Below are experts of layer 5 (counted from 0) of a mixture-of-experts language model. Rows are named router (the router's row for the expert), gate (a neuron's input weights, with its number), up (a neuron's input weights, with its number) and show model dimensions 80-159. Each number is 500 + 25 x the weight over its row's rms, rounded and kept within 0 to 999. Numbers have three digits each.
After each expert's rows: a language model's description of what the expert responds to. This comes from a sample of Wikipedia text that the model never trained on.

# expert 15
router:504480481488493515470532492478469522456490514486468503565532491561482500471528513477446492484508505508531499512499485525473510509534492531509551497445496518487503527496527496499528482540490487475488466465513534525549501503497497505485474467
gate0:497481478469503502506500450458469550524502534549498519489516525517526508478528513474522520465497488461493507484414484493535501508516464507536554499471493494510512489497536519497502456531502478536505459453483500494519462520485479514523547509
up0:524472479472492496510523483517497514547527501480463528498510491488509487501486511490488492562481472479486532504479509502527486494495442502483471500519508481494527490474516532510489503553529467487481482494510486491507513541467486504484498482
gate1:472456488474493528474562536512455492446481516506552520543520497483490479486512532471552467474513501527442509544510532484496499503489499513495512561475496472507483512540487502525510487483477515546490500486482434489496532466502517514523491489
up1:497473495501468486515508523448471465476489513470503527488519498504519499456445551514505469498503501461482515516486518517567491523499492501498518503505515484464531528510510474500503481502499545518561513485538463483497546511489468522501459466
gate2:479495486486513566475530511481458502508530460503527521475526533547507565486536475458520488520513529543476501491466515523462530523551524528524510484457504498503514535470530516502501507480494517538493475505494477520465497480500508487517498487
up2:470503489534498468470517435482458449494462518540496485520491522482514525505497458462505523468480494480495511516505506441466482488499496485493519482497530534523465498486490513501498527525432487520490487529490497522470456506494519485464462570
gate3:498501464509493535460488508479447483486511503473529532526501507506519487508495513471493482485492442490478512486495470492519557497475451533479476510494487549516473482512469511557498484526461492451493473506544517494510496518458507499497524536
up3:497519516500488518530522522554509491510549501510499509496503497471496523533565518487486480496470473530440501486521515525497500492527505519492472502483515510532500492493526509464470475472457529493471487492491469485476463498456507514474543442
gate4:520503521462475474483499449473505513492514483504489530546494493515482509477498453491487516527524509495497468515477532502453518499475474558477497483462524484465472515526529493472488482473505470492551462517468544491446483518503499492508450502
up4:503467530459499510482514488524482544463491491482507534512545493503481520530489506528489461499537532529469497518505482490452532478495478505514510527499497455480472500460537446472451490495464451515520474507461497463505508526506496445509463501
gate5:557491499495460530506510500498482499473520503515444512479461525559502517462466491514466497479494506487488527461498532509533475509505493514545517514499513465536498490495511496456501460497506535492539491513490486477505482478499498531474532487
up5:469514441548491501510512499501508497488544515529465534494479513533490444546511529493503513494541492497522470473523488528519478467512516476494477481504485513466494494492483514513500476477470501501521453532540472488484495534444500537480472459
Capital-letter pieces in country codes and acronyms, like GRE, ISR, UAS, plus the pieces R, r and or inside words such as Mallorca, glorifies, Viktoriya.

# expert 31
router:524455489508519468514506524471498476484501459496506507507505505521472509517535533452525470471525484518501485538492492497485521506489468497526525469496480498443496503509482497477460516500474482525532483469473490500516477535502520479446496489
gate0:493493508503508457525497485511510501480488467487516511514474527495489495504497528475480501469531495500466466516491481533450485485462519518469544496553507489481476484511470534550496519449480438500504474498527490516505508453512540497489526465
up0:512438511488462479461523498509557479469512485519502525514484488507519494541505524489484520489505511471501436538496473443467486483492506513513537517514483498484488496464540467524505515462475462485498493508454492511474515521491494515448502519
gate1:528526503485456506530483537486541499455530469502495521496521468541461471489484505450526493459462522490478483527518505474497469462505497517562493518484496504475462480513491532496504492531486482499483513510448452537513481524487483506537490537
up1:515504497537513547445542485473527490505522531491491490508485513531514522510493528520487487504508545449494486505498506449493477446488482435511482493503511508501499507525532498504517530495506517510487466487511541479460560462469495473485489483
gate2:537496561503524491532498533525525509469482481494503508485501461525507507508489543514463500502478472480479546493473519476525496506555477486503509486507528468483520507519479512453472503474524483522531510475468498502500504479441529514490487502
up2:480488501504557488519522558487500478488518504497490523479528482498485489487531469546509508504445449486489520464513496524532500554479526497525468468512521506489507487500496493484526492473509518466519549505500501517526481494510497444484525434
gate3:494511456467519465500544475504480503436504489490493458514504485527485491495489561511485502480563483494488491523515508502507489460456480453500519502492532503555533522530501522494505467529501493503475451491466494478530537523481461494483488474
up3:519515494479458484515525532459520499472483484497526476519455490558521488499501543547499516507525515518493470531519499526540443479500458470491531537489503487489537501527473501507528496523506516460522487511465532449488553484490466521533520485
gate4:489471481560476477517476466492535475487486518483496522504488511467512501562492507536515509511508506497474499505497509516489475486482525479516534495526485522495523555457485502493457471487505509483467509415542497514486485452515487486477499481
up4:532490545451480530518498542520489522513524488497511545495525499471491536516479485510478496514479501468471504512465492508525504539456503518482536502534486463496495525501537512484531532459503484480544478482470547502476523528518498498469512494
gate5:467453491499478502542484510495517554519469501516468515502524462479526499511501527496511506483493500513513489505499489510485448503524499468496504489526475494511460528524528458548514517486505478531554534551496516513574465555508458478488508528
up5:473523471539529497462434470519487457510547515524515481506485518483512484510548512496453464523488515480525529496469487531480497538479454505496450517511508527502500469561512559492484486512519512509485531464523531490484551491476527519521513514
Second digit of four-digit years after 1 or 2, as in 1915, 2007, inside birth–death dates and in-year phrases.

# expert 61
router:471463480497491519502543472470562489470487483468499515529511516477518569513481522509507502500541518505514466516487500496520486484508514470496503482477477508495486508450576501456486484467512496497496481481498479458508490472496505503468510517
gate0:430499525521479542507500524509536529505454509529482514502534448467482532534508533465530476510506499489517522490488491485515476525495488496533514508531473505477473540475492514525490499522514495578514531530514555448504526534481498496523492514
up0:529511483528512533484498543508526530491510540510493493467490466457516498526454486493551519520487478475501492466505470512511469508519529535491525495513486473474507520510530515492471503485490503495557572536532510507508505483527522470532514495
gate1:522493520509518479553478479502505518530501486504488509454491471447532535530522504483491512495439522510472510515485506497472526522464548534518506490436517468471472477483527478469476487532510489538506519519468503492492493518479531544491446488
up1:489447511501481515489471511505514509493532514507469557508475454528477494492514511503533507532531510510525505500536486475509532495478538486500501516490490492479524572499543478513508482531526534503481504497499501486452508504505482524471445518
gate2:500510533536474520494512497530489553496535509509475486493511474470479457511511526563484511495464504454535499498525491542506466543489487498508522499445505499493498517511517530486506513519535518498510523547495460531483554532510475515496455516
up2:492490570506522516545490478518510478531484477524523480492510545534532512520538479474519475454507521514492470487477490495522495519437519546513492527459500500530490481501535495529472507495472494516516471471499509475485470500534490475479491500
gate3:515468499469505450498509507482510540503503525519485501462439510452481469530478529494489529468519511488508475510543463489517494452464519540497500457479457518447485540532465523521499529493475472453516535500460529507519492480502491502474488533
up3:481486505495486588476498516480497475512490520532463505480531557493514520488492456506483540529545491526487496492515517513508478543578511474489480517463497445529508490463509477533538486517529522467484496500502476494459541502510488476492524491
gate4:505464510535541550504484478487497507522550534496476495469503458495509514472457503467546477512495508498456498548507498478474516469493524481481496505482488530498477493484493486541466482531439494540463553509484461489464458485535489502492488525
up4:523511484475491525476548487466479502464504532483451509477532530493505510518507509511503480502493471506521503488467467529551487467529498489502500525490507508499532495511518470492525538490505517522539478483568506555505499486548493545500503447
gate5:468491522523510482505536518523554485503496528504540484494467536502517460502501464582544545480545521511529497519504484516516475530505530495482493480523494501479516519486492492444496557498465523501541489501509494528510507475546491511504493526
up5:543524489498512505479478495448507482505502479552455537512493486477453480485547483528491519493489505498513520489559485458519459526531456507516517481541545484504504502510523493510458479486498503532472481550487517482505488489479474487498543487
The words Award, Awards, Best, Won, Nominated in award tables and prose about nominations, plus capital name starts like D.

# expert 52
router:494509483496508518511502489494504491485475479522499540524516490506490504491503497543489512486552535543499501489538443505484529470492469523540484445503498502524494498481546474510485522512537493502459443485520507491504551534460490489499475462
gate0:432489521498494506521477486475506508507505543491492483486506470477512527456493513476527448497505523489520490514493515497507474507488506520531521521490449517473449465507477463493481502492499504518492495525497486519504468480484471442484553481
up0:516480494521514470470505514510508473492447482497551512500525528534476520530547496487499517530508483496477500515464483492480525490531479520492491512515522508559517493491478516510538537472554445512492464497504477442509493526478506515514511485
gate1:505492495539482474456511489530483530474455517520471508477533520492511575467540528545498532496500500494529525493462552534527531513526509521519477485495502531512489505507490493540539493491536492460494495500490496479505525511472469539484513468
up1:482484503552473506451535506548467468496492537498482473492521539523453509524510502535521503500486512537492481456489503530538539523504532515541490558483520516519451521509482485484547512499493505469514490487501483492523460531484482503507491466
gate2:482463489514488490464511545518527496487464500530453502516492531518477494510544481499487512520525495502516508550526526486493543498515509496487513479475484541494487476519547507505463537540545536508514444530512467489532491495466457529474468474
up2:505517517505516483507491484463476450488533494496495492525494513521495523494520486497539479495516482505518459491469493503505436536505506514506479517505505519480522536449473503473516535476435466482493512498486486492520488491538546485503558517
gate3:522510507536503500472504485455485523463475528501515477495523477475455493473500490491484493460486527461519525475503511524514551513496473520524473483496484494523520520539533508503514505498479470557484449517501506505501556459500535499494503449
up3:467532518496487550531503531523488534532501491473504492488500491556471462490537514489481485499495508531536510532466530465524511561526498480527516458523507517491493516541491460516498514473539437481526517462509535499498472471457483495498543480
gate4:508505477508513488503501503487501497507487508537484503485512504480523511438505498532485502482530491530480510490451492479486548481496471521521495496459463491527481539504445509509499515550490420524479466532512508474486541519497476517472489499
up4:498483492496494512478478446508476507544489506539488498475536481493492477467494523525482497475525516496495516482432468505487542506506491535525501507488495494481476506530492497529493496550532489507522475541511503527474521504483473519489494509
gate5:506497506478515503525495486501508524539479462502492519492503520528456531494528486508509545473497541537503495516534527558507542507524492529519494501473540496486478474478506450456505533560506477475496480518477513497475505503441468507487519548
up5:502503493520514507471497459505497519498468465543480490494484476507512483499501508484510531512496487518487472474525509512466535489509491485491490507476559490494537513476439517509551501531465561516498509534538520510475558510522461519505491476
Pipe and space separators in tables, prime marks in coordinates, and Slavic diacritic letters such as č, š, ř, ž in names.

# expert 8
router:518492486481515526507517484502523479493540449503461513549472495478507514490522542460515492526495494535506511528518479442475478518522542469511529513498496485483541504493529490486485532511475491500501470489484498493539464566499509543511494513
gate0:489447469522476461520517519465544464472502511513500522501500476513489472480548525504558477481515483509466514492460497528469465499496554490510475506509521513460500490484495485477477481465527521503509474495530512550494499504546522499496539482
up0:496479510536461505522508484509470477473506542480488512497505463535486475451514490491516508506492540463511507496499522501487528507495509448507488511466490534498501498451479492513474464465536498496515458487529507512512455493498548523512536506
gate1:482491457482502472514502506504519546481513485510505477493479502506502470499529510499533454501562474481524492512490504537468499508534476453436541517503519531502456541504478518509528515482481522511518458515481493468520482505502490500538481390
up1:528504502524487498485451474543533478558492510474506541486522507494512498525502537491484537454496499499505538527506480480522529498465456536541529458504495493511507531523508499469498473508493498502478508488489515473486511469492450509517513533
gate2:493481530486524504502461502518539500500501523517495484521494524506533499528496524529511499455478514464504451534539480530514521490504509460514516532520483458506520507526491530486523493511503518476508494524529503521471490511506454493518467521
up2:486471507481472498495512544466477445483547481495513478506526489506496467502501532504505536493531491468495502516502492498527474475486500539510491514504513464547492501479527508492531513491487489485534556506514431525486486440455507509503492501
gate3:564517493485493512495494537518506494524464506535526472499459494511516537509520480565502500480530504468463497477512461509478485502527444473541487509487511495520473474513448524499463531516500504470523509492507501517510521497508506494489495506
up3:474492543514517481517486463499490521508520550456471487495539496479517473469532540516540496480532526482529473527513517506508523514484516521517540477506466520507488518509500498487478467521488511470492510484530502523518488516504471493478537465
gate4:493500484519528499484484550465453484476510479468523509506579455504516518474508483508429472496476532532481455506464509553471477504460468473520498514526467485533537522476479483560501506510469488501485498467535456476501490548476513487436534501
up4:504488472512474542522528447477538481495570481505524486485462456491493493496471494516495524508468509466510493482463487515520492483492484509512479531530531484504486456487483478515521490541529483486492517474461551519498540547482509468457494536
gate5:500532500479556488489492513515489513490507510557532473549492448506492529499488478474457474513523473491489490510552512506512508448464477486494522517479528517505480518506544504503450472478505528509458475522490477487475514507418536516502490509
up5:467499517500502484482533525519477495477554506509517475478525469480516521454495477480520499543460472459486496541521517474553474524512466525486523509504555498459503510496512500493507535445495489535472499503513472498532453465525531492518527486
Digits inside years and ISBNs, like 19|9|3 or ISBN 9|78, plus short word-initial pieces such as f, typ, bec, bet.

# expert 40
router:513479509524545490504512492442486490477496526481494480503495490520502522493527471472462512488514523521515502498512452475486520486514483458503572491490479491496550531497516512508517456521549508522468433496487510476498502546486515520491510501
gate0:549495495491494481496504503526509511506534510537571517509536514528476497534504497497504543483534547507495508459467484479568509470491497510494498495508507496520540502529529484516473501513535517497529503513501541525537530472469521520511532505
up0:481505508482498434494507513466491550492537526465501484493485496511501455507459502491496504447518513498510475511505540514547511456484468516499513495461450521479557534464506521515499462517455502498511502521475516521515501452488476487453495465
gate1:503494506526535480508508517514465505469473495470459510526527523506492525490497498507471511501500518479513473504490507495496476511521459532518485487520433542487520524467514498486500513537481498506490495454457483479496473512515480522496546494
up1:483510507538506516509476487515488495484470481443472504499483525494494461493494489496451545499462519448522508525463510518492508520485490498507535479537523547489511519484517496522521559520508525494513496500485511464497466482519504494491515503
gate2:522533466460493488505475489471464528512526485470480524479453479469492482513493504518476508502466508479454535502522516446469499534494521491473547507476477515494501509514502495477480496481475537472467455501481498474471477539512504503489500462
up2:551522504515495511482525503533508501497483491514549508498484510518462456489510505476530520469494488472527514481505475498545453499529516513468515489528511521464493505484510507510508535479489466453491498575554506469475529451514529498551497531
gate3:531464492523545551459463516502494541508537512477481540484451532558485528504493509509504522489531467466523472525491526512445501512488500551508495514476503499514535503497442493525497476497476511492476476522440502497455499514505470480519485545
up3:468462506470550503499494534498496539486468464521460522491465534535473501520460487494488482475530470495510514529463541478521553512507495533475537506471531498527500516474451523433531514482525507484523507519483492522480516540508464475497542504
gate4:543510510491517486489455504462517519499509456514494503527523508504486501488444509492433519459522500456469498507509520477504555514538500489495517498537572508466503531507511503483519473532490524482454478475536467481515490550470512465455493507
up4:486509511504462518487533462496494501557533529441477486492504483498491485486500461498528503494487545484508488491484521525506456509502490495481511521460482531508513515530490508503491513476514510495481514510513485472492509525479537463494541536
gate5:531489489507491485547530469481545552453457481492496491479532481499488488515502480488472488534477510475550505449511494485530524491495496492477537543505510484502478496525530516492529482490470501492530576511498513507548493489498487475514515483
up5:494488477511518535518465549483508522510470529484447517492459481504507494491510525517516481538478463485472498489529495498449495547489527508535450445512532516500499528510505498521482479461496477477477496531479489470515489492536493522524476484
Plot-summary endings like arrives and family nouns like wife, daughter, married, plus table cells with positions MF, DF, FW and ranks.

# expert 18
router:533458471509541478493487469471531523487490506502506545519498531478456504546548531478481523513516534553499489495502456523465520480486530456517500500519481538513523532540464539489477488512521507485516508513517495488541472537531504489503495506
gate0:478505459496532511499488465490565471495505536545480528473510537466517503494569483493467486497446565545505544500528479516504530506512535506559494515479440529502477528517503505473491507535506520459488501479513487531493466514460510528518485529
up0:509499542478530559490483498519497551522517454465503454471489461548500473512475468518479479496505477499553535504471530508518518498492503497479511520544503501500502505503523502463486494496482517527533510571499501516474508509498494479509508518
gate1:497507496487499511540490501454508540454512505454473502486452488506486522507469511450483471490489444470501512476564539498486482500504492494475524499520522478508492471535512527510482503499499516492472476492518521467477480451491475549510516539
up1:472518500503477501550534526518518510530502502492508498519477507532491539540497486474550471499496497494477472503465519507496479527490489510503506528483517517487482457502492553504482507460491463440476492519474476465503458521522481516508519492
gate2:512497480501511499502515506528484485485512496472525470515504442464488512462547480505467519467505497532507541464497476528463492468499459526514525501481471553481495480503532493498497499466500526498477521516513502464502478461506477481516541506
up2:497515548490535475509488496438536544474541527506497530493501477507484531486552516499493527505512495516456512554508509495490528483491537519526480489469500527495489520533449527480497514492476456515538539496488463517436529510501515506509511471
gate3:504531516464498511513504524465509515521481504562475481514487537508520557523458496454506462511495498487500484498448516493530511453501523513503506497493518499483491510533514511477503501501493533524524529450508493493487432505483519491501477536
up3:493471538502520570497514509497530503447490504518468488517538546544506487546512475490460546495496485533492503498505494511523527497487510480437469544522496475503520520529510537503472474516507555548507518543501482481522488505468452491497479510
gate4:477505485502441532504493493552501469521508515477488489502516489515526501463504478508473535482455471509520519522545538486511472508496481493502496488468509483496480449525482489550507499481532537510508497536473493486498464469483489517495504485
up4:494476503470493512505501476534487440527491526515510487479500475485568485466470462538468490486508483485486507513495556496535437546529474511508532505502508515488482496495504475504511528452504509463495488498499516489532506463502455556509493534
gate5:467483537511533454543507470500490532518470522545508498463435485508530458489533493496499491485544522458497488467486526517463467480477480491500507508534521473478497531514482500491501499477503514491525492544448489493429468483532507475493482507
up5:447555537535445499504473515496540507494464507498510514540562523481536535506462513495508534506480493471510510494470513535478559524510528432468463502499490511491502508500468473501473497492475477561483488507515514481528499460503540535496495506
Spaces, digits and line breaks in tables and numbered lists, such as years, rankings and squad numbers, plus word-start pieces like ag, prot, rep.

# expert 63
router:524456472505532493508515494482503491486491486542514535540478512499501520496508505476498475470503515505526505509471492450496491470508497453495528468489478517483518527485504477505475536515531527493529467488458482499558519517472556502517462547
gate0:513482517462467536508501480504514499495530497467496507528518492466534548478507468500522535513479504524490499496489503544504479522547507516532475471487512511459498501514515520481467502492470525529453489512551484506461482506580552551515477477
up0:508481492473518433517509470481486512471525480483513495481502476493493517488493503510523487576458474501540514450477485501499477514499490514545533499489521492479492515507504496504488516527481546515521533513460496455504531487517522510494498479
gate1:465469494466501536482464530523502484539502445488502491532499546515518530471544458515493535492485496526507516559492502526486516517520467491525450495520533499491512473501485482551494472501482474493482508528494494448447500491513511486521580487
up1:499479502513529537549489528490514518491536484531468526523487514477475516524540471508465555510467470448489526522521515520545526526496465476552482515524513506537491480498504463480541501506517497507528477505478466472534517510496463499514567517
gate2:471504486473544527463562511507506504484473472496486535507530493477538534467507495498577459500472541491531524494479497504428494525512487501510530472500489549502463494482515490499443465524450521530532522540487517480497446481495504533471520484
up2:501514495493526531433517514514450493508507501538498490462476519503539441494476507495450493526495524475522499497501533490497505477480494499471533490504491500542455545452489469528521467503473509495512524512475494505503463455469492470503495495
gate3:478479528521492516504545501514484455458471501471502549463467496499449464507522525497525532523457477471531502496518484480514530512512524458487480477536449521550484496487480506533484525491498540462570466532492500487530522493508504506479541485
up3:471476522516504559490527511494515446534462507476515492479508523487442520523499477438519511464503547501511517492522498531514518504499452491534455486495461507510479511474497526532495487582498505495521505517528471497496506521481440546476519488
gate4:472489474487483486518456504482491475470547464502516451554524521497503526511510505491536491525525486556516470460537508508516494523474525482517514507480522507518498500494533506507505501501500501463480509503495497465507477527467536524477498507
up4:501536514504512447534511478523498523502510506512532502558494492508477489503439466501524501520529513445501445542504490503513507520504449499473499459505515492530556518526495520453515523484486467512496514508426484474510500509477507501485543547
gate5:468481527473496543514513520476545507532478498502501453513501481528497526515483508509502508488522523486487547521513516499487489479492502428508474489494461476498516472518470494500544492468480477544514498509485482526503489497509518497482485492
up5:513507486493492460495504448474527477505490525546467519516491505495478531458503525481494473477497526531507459530453519536496535481479501532534498521520524485466491446528496509540488515473534503496458474465517495489482476480508491503509499503
Pieces of Indian, Thai, Japanese and Arabic personal or place names, like Bh, Kh, Mah, Izushi, Mangal, in cast lists and tables.

# expert 3
router:514464507485545477532530469499513503500477513487519487526529506461442500485496494483488482469531553535497494529500496477477475475555495484483508494508493519509518550535539510508476491501560466496460457493510525503511515500529487463511481489
gate0:463509565505487492523526476517459518514499522537529498491549506510493504526496509502500497501500459486537515492484525537480471513506504498472532576555484503469492513533468516465504513509480489487480537524528517532501537476479470509503509526
up0:546488511495493502498501493481455528497415485523519532483455496506504513524486497498482495496541504485503468433500516476487504518514471490510529488495484491496456532482509475484519498541455492475484489480454505491528489498517485467525469516
gate1:551476491515492497480521494506546501513491490515472528492505522502483520477485507484524512540527514502458537527481457447498549486476524458474516489490524511490489472526466509476482521485516431496495521479511525507483510473497500526506491444
up1:518472473526499487506482450525547488541518543484487528493515484492516472472525490486511510492501529500475518468506500493477493466462502508488486500483497499519479485528486555488478550494532461468510524500492535502483523480521484516503496461
gate2:510559517550482478537544472494522491479528482461507505483511539492514537528481481461509512491557523487530463479490477456542538523530491496490517479499460464509485528492519503492481498474487515505500559494502533508545491537537493506515481516
up2:509502497481562499519460504526508533472520523497509535496514489492530469492510512465490490500505532527531509505521508486485463501527484511455495462517501512496500517538534515542484468455511498510520536516496499528508486515555506462444540482
gate3:454497500473475488501526526479481516462462498516446485481497500504481509476492464504492528563512475507431522508469449500502490489581532491487509473474525504504535497517486490444520478523448477461463492532527502499517487512485483519531516498
up3:543463509487519466494478483492480500506488517484469472459514477453490521486466472515508474506526497466492530510516511533485487529541505532500510515489529518458492498521494543500454472478447484479450474526517518523481532515530472484504537505
gate4:505503486503541451491467485495514521499510479485504547506547476519479506549477502518465513435462490481520521458504491507474531499528507507500522480532561497534510502501526476488482516502502500522517487511503520494482499476452483523507462466
up4:457532493507519510468485480496470520510493496539490504480527556532489495447530506509528497512480478481510486488537492545514530539501466484506527524469495501498481464472467440516515535489482468558494450515524469529536518484484486501501506469
gate5:565542530456477473485496518510480543507517510493539498526513523506502549514467476510489493474515470544532526482553502458489529509473456509492466479511525479489566506538549527506463486514455458498528497503493526503506505490514488500495462464
up5:483506523485422538489527510496507488478510516518497461481539540542496483467496485551512482520503525504542545523471492498500486461536506474515507507485503521472548518485458482462486526482481467522521489474525492512486494469532500476531474484
Digits inside census percentages such as 74.4% married couples, plus group nouns like children, people, family, students, others.

# expert 6
router:523491483482523508471512473491533472464482491505469489548473489488500530525517519491504498516530484526490489505495500471482516467513508511545502499457476529499522529479515511495490488511529480478445477480522505504501527529523527560487443489
gate0:521489527467526493524452542490413493503479513482505488506483542543497530552495498518473472534480497468490499476479518516483453492490495542465506496485521507508491507500510524485491500486460458550555498530502500513537471490448482509513477487
up0:494531510461479512520518510460520502470507491488476542486531456518520544489463456509512487484504525465514470492508471487464517463503524518498491526500473479457467509521523502520504531546581542480501514515439499492486531556541531478481503473
gate1:508498500527499489470514465481537476504484520515451480554451516543541504531553573502527539494461518544502504542473475499532493477501506457525479473491524501506540488500520508491480504504536503487504498507516470465481486542483512506522482529
up1:467463517538524485457486500510552496494427503532452485555495500523511487492501557531519534519508504528512497522441495537539504492548537465506491477462526463471512468493509520509482495489519520476485493487522495531478455513505504486504506508
gate2:510496525490490564499485501494503488533552503454474507541448481516509538498468478514481473497527577508517516532506483501554513456534491492443498480509445474493511528494511527482499506481486524481548472505495532485526475479555481493504457494
up2:463547504511520509475503510480498517496547508498471471518475498516514508546534442493481459526518498490498490499459512535502503495495534502522498468489518484482504519479515529453493517515516478486514514503495536562520517541523507534481459480
gate3:495509482554510508473498539506529468481538455452494473494476514524471503504522527503499505512507508465515503531471489498465517525482530491490476508545473507505501525501533525491502521489480435467474528484498495502465518501526555523519512474
up3:523465528502528476548519494471492492527517528533532509499550474502533530521500498499517524494512508529477522496506495484520451503537500505514507469474503458570494469466514478516545513506478488514468497502488491492501499503508436508460492502
gate4:517495500502491509507491494489499447493484507523434524519539492555528511536514492502573530492490513512532519559450532538483537536519513485531512530469504481500476548494499505524508525533515493552532503520506527525514464531561501490515475548
up4:476482511467501480551517495472479474514494494461475501483528458491498544501522516499509476479472526496493525491498552506461514487532526515549473512474516495458488494486553505507526464515499478518546495518528528506492423471523530491498492502
gate5:545525485491490495476477520513509571499471490523463528480487490458516516489538477494485548454491513526490460500485484509526454464506515506506474474515495537506489482531488533499481482495495519463509496481484536491502465503477489518518504485
up5:525497483476527528473483531528475517535466501527479490523496550503486497474515528495507474511536474466454478474468460513485480486481496499546514485501503466505513530549482510464541479539513465483465473535545533506540510502492464449503522514
Line breaks after infobox fields and digits inside measurements, dates and table figures, often with km, mi or coordinates, such as 58,000 or 0.621.

# expert 49
router:487470493522469503493529462461528534490494504559473510518501474508466553492553521473525505486510515559531478506491494517505524500532496512512491506451495539507503527496553488515523499478536500461474466496500522470497500503475496525492508522
gate0:509527502510497507535484466510519472482466500524531477543537482524483477521521542495544509495513475493496477510495504483521483493498486496510480517489488540496485520489494518518525543538477474465494528529495505508505498495533514552489497491
up0:531526531528493515499482470521548519509464485518536465524524509497494472514475498503513524486494436473500505503514527495533552489471451582545472497477515521510489453515542525497497521500497514478494517517532522502508506490532467481523480527
gate1:499533481516453540529492427510499505526487479494512475495515490485499496557497442511544483524498552488469499506476497504502534485503476501533486504494485539496477491508524509529502539527523488506496481490509496525467471527498443461516473513
up1:522510518516517512462527540530487508484509490482466521510488509490493498482470506481478526513531527484466510476541486467531477479525481497523504497514508551502480505496513513507513460489520461534468505478461476510505491540500502502456510532
gate2:512521490494526520464553448517504537554532449551536498508543493538503497502475490486513488483523487550486499494501497481544519461490469500541476496462488516545513456536538483488513497496477511493478478499494513466504522525519516459463524510
up2:488467496500523514500495469540487450496509562462506509514547484479478502510499506506500515483512539499507484511480506494537484549502497505466495538510526462516568517517516461492444520497530473479481462477469516465493503520495528515505529519
gate3:487538516541482511457505491496518490509481545541541513485489489490493459462496478526489519533462492497499477521448494541480504517486460483475556522465469479464565539458477516507463519431475514479468505501528512536463496479506502475501513480
up3:525471464524534488529457532436545516469493464516516494477539498524493501507472521475523484461502463454463507473479506478467572505514549518472461498499508511509497479506517513493516507496483499490488530476474491487485468493538556487476481521
gate4:480523460555499498518550515523530528480484493468506470482488549434494520461506498500483484481518471551504484533457514503503498494522488499498470516523468523492509465526511540506488493461506501499505511508496516528510478509481532544519535473
up4:500528505486535469457469493470511500482504487499531523529462505534499548483493513471531496517487514514523484492508528501517505491493500496522502460502516453504497490524499504541466504443548481551473484493470513510455503541479494554490512475
gate5:499486454495525512517467514486483518490503519476484535466484497482503494476464479521512543481493521517509552507482434514515501491556514518544482449476514498480501491535494506515515522514492492496449445492470462529505492510507454497501531524
up5:517499528527477517473528498494437503509517519463463529493517460478479521504492490492540524523466501536491485505516541526538531499502560471493472520457509531532474539524523438498501485504512513489468511472487505524498500475508489503511554496
Word starts in sports and awards contexts: Team column headers, women's/men's events, relay, semifinalist, plus prefixes like pr, med, col.

# expert 35
router:509495497515522479509541457440501492464477471527511526526463509500483527509521528504519480515502475541497493512524490451479507476506502505557507480448468514486506503510545512458479486493524519475489507489503496501510511532511512461493466480
gate0:533516473516544481519485472471497507529513514469492508492492507490505484467513496516494535520501483520563477470474452490495503493497530445491563430500531524487519518519490490488499470486476524544487510474475522461484471519491500494463466465
up0:540487482495496505515534521480500531474535532470470481473488498528487486502531509504484511506497475504538490491516451509445520489484525468492576479519501522528474505515458508456512515486508527506474470509467519511486481473537503459497529491
gate1:489477511506467511483508503549508473516473454556473500502522511521514480484541500467483496416496495512523446465508475516487517535516488486514462513510493519538474500476485467523476518520526510517486503490531462495488525521485470477515529518
up1:474465511494497509513495521526488521443478551453527482530498475468511525526472483479490506490508472470513540511474504472507475518481527482501507499503507510519530509488509490495512501507499472484479493484502547491490455493468536541482496457
gate2:425463528492494466535495470515532503473510493469536509508452485519480506493527526489528541458517507463489507464497492504501523499493459531533514523532468501480492516542516500534484502504520530462523507508473502501517504532541507521485487524
up2:484525484498469485494557479488499489487485503464516478496498539481506532523478469507530513490494529483501481472479460506516495470489495506526488540496493528515475544501462474465506502484478499560509494538453545520506483583492498477524493490
gate3:528518465498494465494532483459495494489504474483495507507480470469495533489544479510535520507486487514533494482518476470477519474492510507547475437489484483489486518496457455486492516505490523488489505482465501512499404500514486478527468478
up3:505500458507511489488459486486508499523466452514503504522449530494494490574509492481444441512543448496478550477510546477507492499484459525498535576547474498533514513488474481469519496488496516496500508513483489499525528517489504505562508504
gate4:483495512486556491495512486491524474484488507521517469493536494495469528493473509485507457497492504508511479545511512514478475472468467496511564521470488506472515482477528560502509532499536474500471532500554579472503520504518469502500514546
up4:492499468479515491493454483496527473505491464514479529481515497489518538513477527485496435528467477484521531544460502495522480489491548489485505504473525482523493523521488530527531505516496490522529523467506546531479515534529481467499503515
gate5:497472514469517484449482467515482516524473502554506501486556480488475455491513481431460501474509475515503478506474511515477522517495527508526507530494481493491506531516522485502490517481522501535514481500521502513464490506484479510470538518
up5:475491534557483498549488535494490483495494494469467489528493488531488519508503506489496537488491522505512502468496467459497536533511514528474477516490510496491463499485509487513470513472505511472513532527475502468504560490512455542486453521
Apostrophes before possessive s after nouns, as in club's, group's, plus possessive pronouns his, her, their, my, and quotes.